From a checkpoint of a small mixture-of-experts model trained on Wikipedia.
Size: width 384, vocabulary 32000.
Experts: 48 experts in each of 13 layers, 144 squared ReLU neurons an expert, 3 picks a token, a softmax router.
Training: a variant of Adam for the experts, 5942 steps.
Below are experts of layer 7 (counted from 0) of a mixture-of-experts language model. Rows are named router (the router's row for the expert), up (a neuron's input weights, with its number), down (a neuron's output weights, with its number) and show model dimensions 336-383. Each number is 50 + 12 x the weight over its row's rms, rounded and kept within 0 to 99.
After each expert's rows: "mostly gets" lists some tokens that are sent to it at least half of the time. This comes from a sample of Wikipedia text that the model never trained on.

# expert 11
router:39 72 57 69 49 47 54 68 36 39 57 57 40 43 36 68 38 55 40 73 50 47 49 61 58 36 72 54 65 52 79 64 43 24 66 63 36 58 45 49 62 48 32 60 54 34 44 67
up0:39 37 43 83 51 53 66 45 33 54 46 46 42 67 59 68 52 33 40 73 36 54 43 44 49 73 58 30 43 24 52 57 54 65 28 47 58 59 62 52 58 56 63 71 51 55 37 54
down0:41 26 55 69 46 64 54 64 46 46 34 39 47 40 53 50 41 60 69 27 45 36 31 48 44 65 36 47 49 45 62 56 43 69 38 27 61 48 42 73 42 39 71 69 51 62 24 44
up1:23 59 35 45 46 47 55 30 48 40 44 44 47 40 50 50 34 52 43 55 31 46 63 55 57 63 61 51 37 31 31 38 55 43 60 50 52 66 36 44 39 36 55 59 32 26 49 53
down1:48 59 37 43 36 68 64 58 47 77 47 56 44 38 49 38 43 47 52 69 66 67 56 40 47 39 36 29 56 39 59 56 49 64 54 46 54 68 41 58 59 45 60 38 57 51 41 26
up2:50 53 51 49 61 34 50 70 41 17 46 48 43 44 46 48 66 56 18 38 30 59 54 63 38 78 46 75 59 38 55 42 45 40 60 54 70 48 56 60 33 53 54 60 40 58 53 63
down2:40 29 39 31 36 40 49 46 57 63 39 56 34 38 56 47 48 58 55 58 44 63 37 32 58 53 44 37 35 31 37 60 38 38 35 68 72 28 55 48 31 45 26 45 44 50 28 63
up3:49 52 48 47 48 55 63 54 50 30 17 30 47 61 54 45 37 56 57 56 56 54 39 47 42 51 50 50 58 66 68 63 22 61 57 54 29 41 58 44 49 53 51 51 31 41 49 53
down3:57 55 43 39 50 66 50 40 41 54 58 55 59 56 50 48 55 51 62 53 59 60 48 52 49 50 53 33 45 35 46 51 30 66 48 22 44 52 29 78 60 53 65 70 50 53 60 53
up4:55 67 66 61 54 46 41 46 40 50 37 42 52 49 63 34 72 24 38 76 36 51 69 64 53 20 54 50 58 48 44 24 34 30 62 40 39 68 49 45 27 34 51 69 45 35 41 51
down4:61 49 50 34 36 70 28 45 76 44 76 49 31 68 58 37 42 42 60 49 46 47 55 57 39 70 46 49 57 52 26 61 50 89 50 47 65 51 48 44 44 46 42 53 61 46 58 47
up5:64 45 77 58 29 14 61 62 57 42 49 63 62 51 64 58 32 44 51 52 36 44 56 48 51 37 29 40 41 49 22 68 43 39 58 42 44 59 49 37 64 29 51 64 54 22 55 43
down5:39 25 54 29 49 56 29 59 60 64 47 49 51 62 48 35 46 57 49 36 52 63 44 50 49 68 47 49 50 67 70 72 49 43 63 72 71 39 49 46 66 52 42 43 35 45 48 52
up6:42 39 42 81 44 71 31 62 55 45 47 55 25 35 49 54 52 33 59 34 62 22 35 71 72 54 45 45 53 23 63 46 33 58 59 53 70 48 49 39 38 52 42 52 39 32 44 33
down6:49 42 49 58 59 51 35 58 45 39 75 34 25 47 36 54 32 54 46 73 42 45 45 45 38 56 53 61 39 44 32 36 52 50 32 62 25 53 68 70 65 63 39 35 61 56 44 55
up7:58 54 59 67 58 78 60 42 32 71 57 55 64 53 48 48 49 52 72 48 59 55 21 59 40 43 43 53 46 36 55 52 48 37 54 48 36 37 58 47 35 57 55 54 56 50 66 44
down7:49 69 48 58 62 61 46 44 54 31 67 40 42 48 36 34 61 59 46 42 49 56 65 35 39 50 46 49 62 57 48 37 55 47 56 44 53 75 51 40 66 61 33 66 44 29 48 76
mostly gets: " footballer", " Position", " FW", " politician", " member", " woman"

# expert 30
router:44 50 51 72 41 39 56 73 46 45 51 54 48 56 42 76 45 38 46 42 38 33 47 55 55 40 57 57 48 58 63 74 45 51 64 60 50 62 54 43 49 46 52 46 52 44 36 67
up0:29 73 91 57 62 58 58 42 54 52 47 42 34 63 58 79 44 45 53 52 54 71 57 52 50 44 58 87 45 62 62 62 71 44 42 49 44 62 34 46 45 63 28 81 55 47 49 52
down0:50 42 67 49 65 50 40 31 28 54 69 44 62 40 58 37 56 52 57 31 56 45 37 33 30 70 59 37 46 33 33 62 58 40 57 38 50 58 41 65 40 43 48 73 73 46 42 18
up1:32 42 66 50 50 49 49 45 56 46 41 69 69 50 43 79 30 34 46 58 48 36 38 52 35 34 61 49 49 78 54 52 48 51 55 75 44 54 46 68 57 50 64 46 51 45 37 56
down1:28 67 70 55 50 56 63 65 55 73 63 49 65 51 35 58 51 62 70 42 47 67 30 86 57 64 51 55 31 34 62 56 51 55 45 34 56 58 38 55 58 31 33 42 35 51 50 61
up2:62 52 54 58 56 34 54 50 23 55 56 65 51 46 54 70 52 34 72 65 53 21 70 56 53 40 58 58 50 62 58 57 57 34 39 69 50 59 41 62 53 58 49 40 37 59 50 45
down2:27 31 43 58 51 35 53 45 59 48 33 37 48 46 64 59 57 56 31 23 46 56 39 50 74 33 41 70 38 33 56 46 54 63 36 37 46 31 33 66 37 63 48 56 55 39 66 54
up3:48 62 60 48 49 47 56 42 27 34 49 61 68 43 27 51 56 36 47 55 63 54 33 62 64 50 65 54 55 63 48 54 40 38 47 58 57 56 40 60 59 59 60 60 55 50 47 48
down3:47 33 40 55 55 37 53 67 33 59 56 54 40 45 34 59 61 73 45 26 65 48 47 53 56 59 38 51 52 38 48 50 58 42 37 37 48 52 43 36 58 58 47 39 47 39 51 64
up4:44 75 52 33 51 37 67 38 49 37 26 56 47 50 49 36 48 35 58 50 63 53 44 41 67 56 68 42 49 68 47 55 38 45 33 48 61 58 56 47 38 34 49 46 45 33 43 61
down4:51 43 41 38 63 25 68 48 41 37 55 40 40 46 66 44 73 57 33 56 73 52 59 44 40 48 56 49 42 26 69 50 74 46 41 45 47 65 66 48 27 43 65 47 31 36 76 50
up5:45 53 41 43 56 70 30 53 45 45 44 48 57 48 41 57 43 73 36 46 51 55 63 46 78 29 55 40 49 53 69 76 56 62 64 59 38 50 36 44 70 47 21 53 48 40 58 40
down5:39 43 37 49 39 59 54 48 41 63 55 51 63 32 80 44 51 64 47 49 49 48 49 37 50 71 54 64 54 60 39 62 43 59 67 61 31 22 38 42 56 53 59 56 36 50 18 54
up6:48 59 46 61 48 72 59 65 56 68 69 53 52 52 37 56 41 58 54 54 51 39 50 45 49 54 59 64 43 24 51 67 49 62 47 46 45 68 59 37 41 33 45 30 59 52 62 53
down6:54 63 65 43 57 57 24 38 61 47 44 40 66 47 51 48 54 70 43 53 51 49 51 54 54 33 51 41 51 64 44 70 36 70 28 60 36 52 53 48 21 57 42 51 46 39 59 46
up7:60 44 59 64 41 48 47 45 71 35 42 52 35 33 57 45 32 29 54 69 53 22 50 38 56 33 37 57 43 51 47 40 18 34 57 70 52 35 51 55 60 74 80 59 34 42 47 49
down7:57 62 43 48 56 53 55 42 48 63 47 64 33 40 44 72 47 29 47 45 64 50 43 28 52 42 60 47 58 58 58 25 46 49 26 31 79 40 66 72 54 30 47 62 40 56 38 32
mostly gets: " JPL", " FW", " Candidate", " ±%", " Votes", " ?"

# expert 45
router:38 50 64 67 31 63 68 78 51 60 40 62 51 28 41 70 46 48 52 64 37 49 54 50 54 45 66 58 65 57 63 75 49 35 59 56 39 53 41 30 51 59 47 60 44 36 50 57
up0:58 34 32 30 61 70 57 45 58 51 58 35 63 35 51 32 22 55 32 50 46 47 49 46 59 52 55 55 43 80 41 57 43 49 58 53 59 54 52 34 71 51 76 58 34 55 39 41
down0:57 40 48 34 33 60 38 51 51 43 28 22 67 51 42 54 29 66 56 52 48 55 45 55 42 51 52 58 60 51 64 65 45 32 47 52 47 32 58 54 44 39 66 56 61 59 43 29
up1:75 35 40 50 48 35 48 53 37 49 67 53 42 46 61 52 52 71 36 57 32 45 49 36 66 45 37 73 55 40 49 70 54 45 54 46 53 41 45 55 72 70 60 50 66 60 42 46
down1:54 48 49 30 43 54 60 53 47 50 44 50 47 71 57 50 59 46 43 45 82 56 30 53 48 58 34 43 54 51 68 57 39 45 62 64 64 40 47 29 68 29 62 42 64 31 48 73
up2:46 51 34 62 40 67 70 59 64 49 28 51 47 58 45 58 32 55 62 57 50 37 43 46 56 51 74 82 39 45 31 41 56 66 52 47 21 47 63 50 48 51 44 54 35 72 24 46
down2:45 23 50 48 54 38 50 67 53 75 43 46 35 55 50 49 46 44 44 53 49 44 29 65 53 60 70 60 44 32 34 83 59 59 42 34 48 38 42 46 52 63 44 58 40 55 53 35
up3:57 42 53 76 44 50 80 50 61 41 47 45 44 47 20 63 32 41 51 48 68 44 70 42 48 60 59 44 58 62 58 53 42 25 58 43 45 66 60 49 71 48 39 61 51 28 51 58
down3:36 66 46 77 32 54 53 33 46 59 60 29 44 56 44 58 61 40 49 53 49 56 27 49 65 38 60 31 64 42 54 76 40 69 60 29 44 41 33 62 33 53 67 54 51 69 39 49
up4:34 62 40 68 30 63 54 35 40 60 48 36 46 37 58 61 40 52 52 64 53 51 65 57 52 56 52 63 51 38 52 60 36 33 46 54 54 66 50 45 41 81 21 47 50 21 51 50
down4:50 49 70 57 54 58 30 72 59 55 41 50 47 64 56 60 53 61 61 44 54 51 24 64 71 46 59 49 48 37 51 51 43 71 54 68 47 61 49 51 36 39 60 49 65 51 25 30
up5:58 70 36 64 47 41 39 53 55 46 36 79 63 56 72 74 18 56 26 47 61 56 75 48 68 49 45 53 50 57 45 45 52 46 53 48 59 63 41 51 47 34 37 65 49 59 44 65
down5:63 58 42 68 14 34 49 66 60 55 49 53 45 51 43 37 47 38 42 38 43 37 80 38 62 28 41 55 59 35 55 55 30 58 31 43 52 49 62 53 69 54 68 36 56 57 37 68
up6:55 45 45 56 57 23 30 42 79 42 33 49 48 44 68 46 69 49 35 48 39 42 40 40 59 34 41 60 64 73 63 44 52 50 33 57 57 55 36 21 60 58 50 53 54 48 67 55
down6:37 53 38 29 50 47 67 44 67 47 65 72 44 60 51 61 46 54 63 59 56 64 61 58 67 59 50 49 23 33 39 39 25 45 54 75 51 61 58 51 51 27 63 43 49 48 61 47
up7:55 57 57 51 52 44 62 47 55 11 36 75 42 63 46 44 45 45 29 54 53 54 57 46 49 42 58 55 48 55 46 60 24 48 62 62 39 57 47 40 59 47 49 60 53 43 56 56
down7:47 38 42 57 60 50 48 45 43 56 45 50 75 43 38 36 47 65 50 45 78 40 51 26 49 59 69 53 42 43 62 69 66 60 34 35 56 58 45 46 42 54 65 62 36 44 48 47
mostly gets: " which", " that", " what", " they", " These", " because"

# expert 35
router:26 57 51 54 29 57 55 46 43 53 34 57 43 48 59 74 30 40 41 49 36 42 57 44 74 35 64 59 59 56 47 79 44 21 69 60 44 58 37 43 58 48 53 63 41 27 63 58
up0:65 50 50 45 60 69 47 59 54 55 47 47 43 39 58 37 36 51 49 69 66 43 22 29 42 49 49 34 36 37 47 28 59 62 35 53 25 27 66 49 39 57 41 18 53 55 48 46
down0:58 47 43 50 43 67 55 66 33 55 63 50 55 45 42 42 71 43 47 39 45 30 61 55 44 59 45 66 67 53 58 50 30 49 55 31 46 55 41 48 63 53 52 39 44 46 45 63
up1:49 58 67 50 54 68 50 56 25 26 43 61 31 49 53 62 31 55 48 57 31 30 51 61 38 63 69 39 48 49 46 51 61 50 71 49 51 60 69 51 65 47 56 51 53 57 51 51
down1:38 53 46 22 54 68 36 08 45 60 43 43 50 51 43 51 49 52 45 49 55 45 53 49 39 46 47 45 73 44 31 58 32 49 60 31 39 45 35 53 41 62 18 43 48 40 39 48
up2:43 89 51 61 47 66 54 54 60 50 47 56 36 55 58 72 55 30 51 97 63 64 50 45 40 48 51 61 43 61 52 46 46 49 44 50 55 49 37 62 65 52 71 46 42 29 34 36
down2:46 46 63 49 43 59 55 45 51 37 47 60 60 54 62 49 58 47 64 16 54 47 46 52 44 58 46 43 51 50 45 31 46 73 56 73 73 46 46 68 32 46 41 50 59 83 52 48
up3:45 53 44 51 47 42 52 53 66 54 36 65 49 64 47 48 54 72 50 75 64 47 60 31 54 48 50 52 50 65 57 56 48 41 76 46 21 53 37 45 64 64 51 43 58 40 51 44
down3:31 66 46 40 53 52 31 18 64 77 41 52 27 64 67 34 36 35 62 35 38 58 30 41 45 67 45 53 52 51 43 76 58 41 48 36 53 45 61 68 52 54 55 48 63 41 35 46
up4:42 62 38 59 70 30 46 57 57 46 43 51 29 47 35 37 31 54 41 49 49 48 36 51 52 56 58 65 27 57 49 64 42 29 62 45 52 78 47 53 51 69 28 55 55 54 32 72
down4:32 44 50 46 71 16 55 22 50 42 41 36 47 32 65 44 47 47 43 55 59 42 65 47 42 50 31 67 62 57 39 58 76 47 23 39 50 40 37 50 31 65 77 66 40 42 38 28
up5:53 48 65 43 46 56 40 52 28 36 59 31 48 58 62 48 57 63 20 71 58 51 64 58 52 58 54 60 68 33 58 33 46 57 37 48 44 42 41 51 62 51 74 64 58 49 63 56
down5:52 53 40 69 40 62 51 43 49 66 53 84 36 46 45 60 49 42 58 54 40 51 50 51 47 69 38 39 35 49 27 51 60 57 55 42 43 43 58 66 47 59 57 42 40 46 42 34
up6:44 47 57 54 42 35 76 49 57 55 57 47 63 46 45 60 67 43 40 47 47 57 52 65 55 54 40 41 51 69 47 41 59 49 51 46 43 45 41 53 69 38 24 40 27 68 49 65
down6:53 51 45 46 40 57 62 58 50 45 50 45 55 54 47 49 75 47 47 28 39 53 73 52 46 32 66 72 37 57 47 47 52 73 52 31 53 38 38 46 65 51 42 45 52 58 54 49
up7:39 36 48 52 59 51 65 55 53 71 36 44 59 61 58 73 41 52 65 59 42 56 73 55 69 50 66 50 53 59 42 66 42 76 65 48 34 54 48 42 52 50 50 52 57 52 33 57
down7:41 46 39 42 47 39 44 54 55 30 58 35 49 66 55 55 32 45 64 46 41 45 62 44 61 39 40 48 41 56 40 43 27 36 46 34 52 61 50 71 35 47 47 67 51 60 40 44
mostly gets: " \"", ".\"", " [", " '", " “", "\"."

# expert 4
router:31 72 55 36 48 53 62 37 44 35 49 55 42 49 42 55 55 46 37 62 50 56 43 32 52 47 56 54 53 51 53 74 30 34 69 60 37 48 38 42 79 51 41 60 29 35 48 57
up0:48 34 59 45 40 82 54 58 64 28 63 42 50 48 42 38 57 54 35 59 62 54 55 58 57 16 56 61 58 55 55 51 35 42 78 52 38 53 55 47 36 49 44 53 57 49 61 47
down0:49 27 53 72 58 73 38 29 61 59 40 46 64 42 40 42 61 58 54 42 58 63 63 38 33 56 58 58 50 53 47 75 40 31 36 50 51 42 42 80 62 54 39 70 56 21 68 67
up1:59 47 54 78 58 59 68 46 36 34 49 43 36 42 60 55 52 39 36 64 31 37 42 61 38 47 55 74 57 65 43 59 44 38 74 63 40 45 55 47 35 49 47 47 38 36 63 57
down1:36 35 61 55 37 53 50 60 41 48 54 45 54 51 45 59 46 55 57 46 43 37 34 49 39 59 43 55 48 35 58 55 62 44 36 50 75 51 37 58 57 48 44 46 61 81 55 57
up2:50 54 60 65 51 55 54 73 48 47 58 43 37 55 62 57 51 41 46 56 35 46 47 60 56 47 43 68 54 90 58 53 45 53 68 57 33 64 29 50 29 65 68 50 54 59 64 76
down2:65 46 72 38 72 44 47 67 52 53 34 52 64 33 58 33 48 58 44 41 53 62 44 62 59 52 54 48 48 37 29 26 48 58 29 40 44 44 40 60 66 42 70 49 42 59 43 44
up3:33 57 37 60 51 66 55 56 21 56 22 53 62 49 37 65 54 47 40 46 58 40 57 49 57 22 61 44 45 46 75 57 64 50 66 69 48 48 53 44 33 39 72 34 43 34 37 44
down3:55 58 39 38 53 41 45 53 64 75 56 73 26 51 73 60 33 53 39 35 50 47 57 65 33 40 55 62 44 48 51 28 34 41 41 64 63 43 70 52 37 20 49 57 47 54 40 70
up4:46 55 56 67 27 46 38 47 45 25 52 55 54 53 24 42 52 39 60 44 62 50 41 61 47 40 50 63 35 40 42 44 44 40 50 57 47 50 59 39 48 64 53 59 66 55 36 61
down4:67 44 64 61 31 49 65 62 59 76 48 22 45 35 42 53 58 32 31 62 68 53 58 43 43 51 50 69 52 71 36 38 37 62 48 37 66 72 44 55 29 39 65 60 53 56 46 65
up5:43 59 48 59 59 70 53 57 48 50 58 41 53 49 22 47 25 55 71 58 55 62 46 65 82 49 52 46 49 74 41 41 51 64 51 55 44 36 62 41 53 46 56 25 44 52 52 51
down5:63 43 46 55 38 27 52 46 47 39 65 51 72 56 51 50 52 44 48 44 52 39 41 37 50 41 25 59 54 57 55 53 53 53 43 58 53 71 49 58 51 55 59 45 55 45 16 50
up6:50 30 50 55 41 48 40 45 51 49 33 56 70 54 38 57 38 37 32 51 53 42 51 37 69 65 37 35 32 68 53 49 17 44 60 46 55 70 50 44 41 52 38 58 35 60 58 65
down6:74 30 57 39 42 52 47 66 45 46 42 60 52 53 50 52 61 62 56 47 27 37 39 42 49 40 38 51 65 55 46 26 63 34 64 64 62 60 29 56 39 56 49 53 60 59 42 46
up7:65 29 51 46 45 36 51 40 66 59 34 87 57 47 19 54 43 38 31 45 62 39 69 52 54 45 43 48 46 57 45 22 34 50 69 43 33 55 52 55 57 60 50 61 57 39 38 62
down7:54 39 54 64 60 47 61 61 38 50 50 60 38 37 43 37 63 48 51 51 46 33 56 40 52 40 56 48 69 62 51 60 60 59 55 38 53 58 60 37 40 53 49 59 42 55 38 78
mostly gets: "present", " 6–3", " Arthropod", " =", " mixing", " 1978"

# expert 43
router:44 55 60 83 43 38 54 49 46 37 34 61 37 53 50 59 56 34 42 59 51 37 46 30 49 41 51 59 64 77 83 53 52 53 69 78 49 50 51 34 62 56 51 60 29 54 45 57
up0:68 56 35 46 61 41 47 57 73 40 47 76 55 43 68 49 46 60 60 41 42 52 74 75 23 55 52 40 27 52 63 47 47 40 44 54 49 52 70 43 52 49 32 37 37 60 44 55
down0:63 63 43 44 36 57 42 36 63 38 45 41 51 39 57 50 30 64 47 51 47 37 36 23 64 56 55 47 77 42 52 62 54 42 40 43 57 50 58 29 57 69 48 29 33 59 61 63
up1:57 48 56 43 60 37 47 50 56 43 59 55 59 40 50 26 44 54 35 57 26 44 26 58 54 43 45 41 54 58 79 50 48 57 50 59 47 47 33 61 46 39 55 47 48 47 75 50
down1:67 49 58 50 40 52 40 47 42 63 37 59 43 61 47 51 43 51 48 43 34 69 49 47 67 58 53 47 53 43 49 51 52 40 40 26 39 34 57 55 58 72 37 35 43 62 61 59
up2:45 77 65 53 51 59 44 56 38 60 63 61 57 54 38 32 39 74 64 63 55 48 57 25 61 45 53 51 55 38 60 49 43 56 50 55 60 56 43 49 63 53 42 52 57 46 46 63
down2:36 71 38 60 74 42 29 65 52 57 36 44 44 32 64 31 44 70 42 36 30 52 46 58 61 49 59 48 35 52 44 64 57 51 65 62 42 46 54 48 43 69 68 62 58 51 54 44
up3:46 38 43 53 56 38 51 36 35 47 66 44 50 46 52 44 37 39 47 51 55 67 22 50 61 47 52 27 50 58 63 44 23 46 32 48 45 46 44 18 64 53 44 43 54 59 51 57
down3:31 58 74 41 26 51 50 53 57 61 34 61 35 80 62 48 34 48 52 40 32 45 36 44 66 57 57 35 43 54 48 51 35 48 56 61 59 42 51 50 49 61 63 38 72 44 62 36
up4:50 50 45 68 34 41 50 40 50 32 47 66 40 53 40 53 51 23 45 63 34 42 68 29 52 44 46 35 57 45 59 56 65 58 51 48 57 51 48 61 66 34 59 44 36 63 51 67
down4:53 36 50 29 44 28 37 57 35 62 53 35 69 51 65 45 42 59 54 51 36 54 49 67 47 47 62 46 33 64 61 48 48 45 46 61 54 30 55 59 61 48 48 48 55 53 60 34
up5:37 54 33 63 35 54 51 45 44 39 50 72 57 54 35 53 51 47 60 45 60 51 65 46 48 41 43 37 72 52 55 43 42 49 62 53 48 42 30 44 46 41 48 71 35 31 31 48
down5:55 51 71 46 61 53 53 81 45 36 37 47 53 60 60 52 77 56 50 45 55 49 64 34 62 63 44 52 66 29 38 51 37 50 78 36 46 43 41 41 55 63 45 51 37 65 51 42
up6:43 54 76 63 52 53 60 30 53 51 63 67 41 53 46 66 48 27 69 59 47 30 60 53 64 43 35 47 50 60 43 58 49 51 71 58 29 41 74 48 55 61 66 51 48 33 39 46
down6:49 60 61 65 50 67 51 51 47 51 58 32 26 66 38 35 68 51 65 61 62 34 26 51 49 66 35 81 45 47 55 52 47 33 37 48 48 51 47 52 47 38 54 31 57 38 34 35
up7:56 46 67 80 50 26 55 42 52 51 57 65 46 67 47 46 43 32 64 38 51 16 56 41 53 53 39 54 69 51 43 63 50 32 36 65 35 40 44 30 46 69 59 41 35 55 76 47
down7:61 51 50 53 59 35 57 62 61 52 63 49 65 63 65 31 48 47 44 28 46 60 46 42 59 31 43 56 50 48 31 63 29 37 47 32 41 46 52 46 61 66 81 52 70 56 53 51
mostly gets: " Championships", " tournament", " Championship", " Cup", " championship", " Prix"

# expert 41
router:41 58 56 72 31 56 62 72 41 46 32 75 63 56 49 61 51 46 49 45 45 39 35 33 62 55 55 54 46 47 71 71 48 28 53 77 32 57 62 23 59 61 49 52 39 35 43 59
up0:49 43 47 48 27 59 52 41 29 41 67 47 43 50 28 67 41 35 60 49 53 22 67 42 44 63 44 62 38 48 41 49 29 63 51 46 49 79 52 44 61 45 25 81 45 61 51 41
down0:66 57 38 46 49 45 49 56 57 61 50 55 46 50 33 53 55 54 63 65 57 35 50 50 22 54 34 54 48 34 63 26 51 42 51 26 52 62 45 70 65 41 40 28 58 41 35 58
up1:55 39 60 49 47 73 40 44 53 39 35 61 40 48 49 41 50 46 47 49 52 50 48 62 42 55 30 38 46 50 56 31 62 52 55 41 59 51 55 48 28 38 70 55 41 62 68 45
down1:67 52 48 64 49 51 59 49 50 46 49 42 44 37 28 60 45 48 38 64 42 22 59 34 59 44 30 64 76 57 51 50 29 49 52 50 58 74 41 50 61 52 54 60 57 57 56 55
up2:31 43 43 51 53 46 50 53 47 43 57 36 52 63 37 69 11 51 56 47 37 52 58 54 50 46 59 73 52 39 36 46 47 49 68 32 47 61 48 25 43 48 56 54 47 74 54 61
down2:49 67 54 62 56 69 41 42 63 60 43 45 48 53 46 43 49 61 55 25 59 52 53 39 54 51 70 42 37 65 26 35 43 43 52 44 50 42 30 39 45 56 49 34 35 33 50 34
up3:52 74 38 25 48 74 41 36 50 21 40 28 36 35 37 64 52 24 58 65 45 47 71 38 34 53 44 68 52 52 74 43 60 67 48 56 75 56 25 34 47 43 40 40 42 48 46 64
down3:48 46 71 57 66 58 38 45 40 48 63 39 53 62 58 42 66 43 57 33 53 56 62 48 21 63 54 51 60 34 44 40 59 49 51 21 63 71 32 52 40 50 49 43 36 41 57 50
up4:52 57 25 80 59 42 49 54 33 43 29 44 52 65 47 50 43 33 56 54 49 47 46 42 42 49 43 54 62 43 66 62 70 59 48 61 38 73 70 35 41 63 62 54 58 63 48 49
down4:55 65 52 50 54 45 44 43 72 40 44 66 62 44 68 60 50 44 44 21 59 29 41 51 43 65 39 33 67 37 70 50 27 34 63 61 49 49 51 69 34 59 57 38 62 30 58 68
up5:48 68 55 55 52 67 41 49 60 43 36 33 33 47 74 64 29 36 38 62 46 46 60 48 47 44 50 59 43 64 62 50 35 26 50 53 43 48 34 47 65 66 48 32 43 66 34 57
down5:62 41 47 33 59 54 31 43 58 56 49 37 55 51 84 47 66 32 38 21 57 65 66 65 39 39 38 45 41 54 72 40 45 51 38 47 34 37 71 48 41 67 44 44 49 41 41 39
up6:41 55 47 11 57 65 52 32 68 46 67 37 38 61 67 54 42 65 41 58 40 51 65 72 55 50 52 55 43 52 50 55 52 48 55 39 46 16 41 43 38 55 53 34 53 28 67 35
down6:58 35 57 40 38 49 50 43 57 33 50 51 49 46 48 37 60 31 62 38 64 52 33 34 47 37 30 43 28 62 45 67 39 55 62 42 69 62 38 47 54 56 60 39 38 55 41 58
up7:77 66 65 49 27 51 37 37 27 34 52 48 49 41 73 50 66 41 55 52 54 39 56 23 38 58 40 66 29 59 52 54 73 32 44 64 41 51 49 49 31 66 42 64 41 71 36 61
down7:32 35 46 42 29 41 67 43 36 49 64 76 46 58 50 61 49 41 33 48 40 43 37 52 43 69 53 39 58 38 59 54 38 52 50 59 44 56 45 63 54 38 39 46 59 56 88 34
mostly gets: " Coordinates", " mm", " (0)", "′", " cm", " ft"

# expert 36
router:36 60 63 55 40 52 47 55 48 47 29 61 46 51 58 62 39 53 45 54 55 38 39 49 71 40 60 65 57 54 78 63 36 26 63 66 38 58 40 37 49 60 34 49 50 39 49 48
up0:32 50 52 73 59 61 51 55 59 43 27 58 38 58 51 64 41 67 49 59 58 47 38 33 53 38 56 55 53 55 51 52 52 52 56 57 53 39 59 44 47 36 66 25 50 32 47 60
down0:47 49 35 49 44 38 59 49 58 76 21 57 32 54 48 48 28 68 47 71 59 66 21 60 73 77 60 52 44 36 47 42 50 62 30 61 70 31 51 49 33 60 57 43 43 45 71 50
up1:67 38 46 27 45 57 51 84 56 47 44 48 38 53 52 46 64 38 62 43 44 61 26 36 68 39 35 57 46 32 20 62 58 47 59 49 45 31 50 46 57 49 55 41 68 58 43 43
down1:69 48 56 50 50 42 48 52 58 55 53 45 40 37 49 52 76 36 39 70 44 46 63 49 52 22 52 51 70 52 41 39 34 30 52 50 38 49 49 45 53 60 45 53 40 79 79 60
up2:48 66 37 47 59 63 59 38 63 56 39 44 39 44 63 66 62 49 24 50 41 50 33 53 43 40 44 45 49 56 52 31 51 43 53 66 52 53 59 51 57 39 34 64 46 47 32 67
down2:49 57 38 43 53 58 47 54 65 64 56 48 58 41 34 41 36 58 41 45 65 41 40 67 38 61 59 59 48 36 60 63 46 55 04 66 62 65 79 52 43 59 38 39 70 60 40 37
up3:46 62 74 59 39 68 63 50 36 46 54 43 45 70 64 62 47 43 46 48 39 50 46 39 47 50 52 45 68 49 52 24 43 68 61 40 54 61 49 29 45 56 50 52 57 70 59 38
down3:39 62 44 53 63 50 51 45 58 47 71 58 55 39 63 51 49 41 61 51 37 47 68 70 47 42 54 37 53 59 33 38 46 77 54 36 56 52 45 68 61 62 56 40 39 59 48 39
up4:30 44 72 72 35 40 49 38 59 40 45 41 50 55 52 49 49 54 48 55 58 50 40 46 56 42 47 63 71 48 47 53 33 61 67 59 56 57 39 27 58 71 34 56 42 24 31 50
down4:62 49 35 49 65 70 36 60 47 70 59 48 33 49 45 66 57 65 55 53 54 41 48 46 50 64 63 62 39 61 55 59 46 47 46 49 57 47 47 50 77 63 82 48 45 53 42 71
up5:62 52 45 58 53 68 48 48 35 40 52 50 22 70 61 40 60 59 50 53 38 24 65 38 39 52 49 37 63 54 37 71 48 66 40 53 62 55 57 58 39 41 35 56 41 58 76 63
down5:55 47 52 61 41 66 64 27 23 37 27 56 49 64 45 59 62 38 53 45 74 50 35 38 43 39 55 48 54 43 55 49 49 62 74 78 39 36 54 62 68 35 44 60 56 54 45 61
up6:40 53 66 55 53 41 38 54 40 62 61 45 38 55 49 45 49 77 49 47 49 57 54 43 51 37 45 43 43 48 58 40 37 62 56 62 68 57 45 48 39 64 32 50 41 51 54 57
down6:56 53 41 55 59 66 35 57 52 75 72 33 40 33 66 64 47 46 63 46 37 55 40 48 58 60 57 40 42 38 57 34 58 42 53 48 48 50 51 39 67 52 36 50 53 46 45 55
up7:49 58 33 45 39 52 52 48 30 16 44 67 50 57 31 51 43 53 45 57 42 65 47 34 44 38 64 58 83 59 42 40 53 31 51 64 53 74 24 54 49 34 53 75 57 24 49 62
down7:47 53 46 37 54 53 38 54 49 37 57 50 56 43 44 62 54 56 28 82 52 36 58 43 34 54 42 49 40 54 71 54 59 52 40 52 49 24 24 55 63 23 65 48 37 51 49 40
mostly gets: " Award", "Career", " politician", " director", " JPL", " footballer"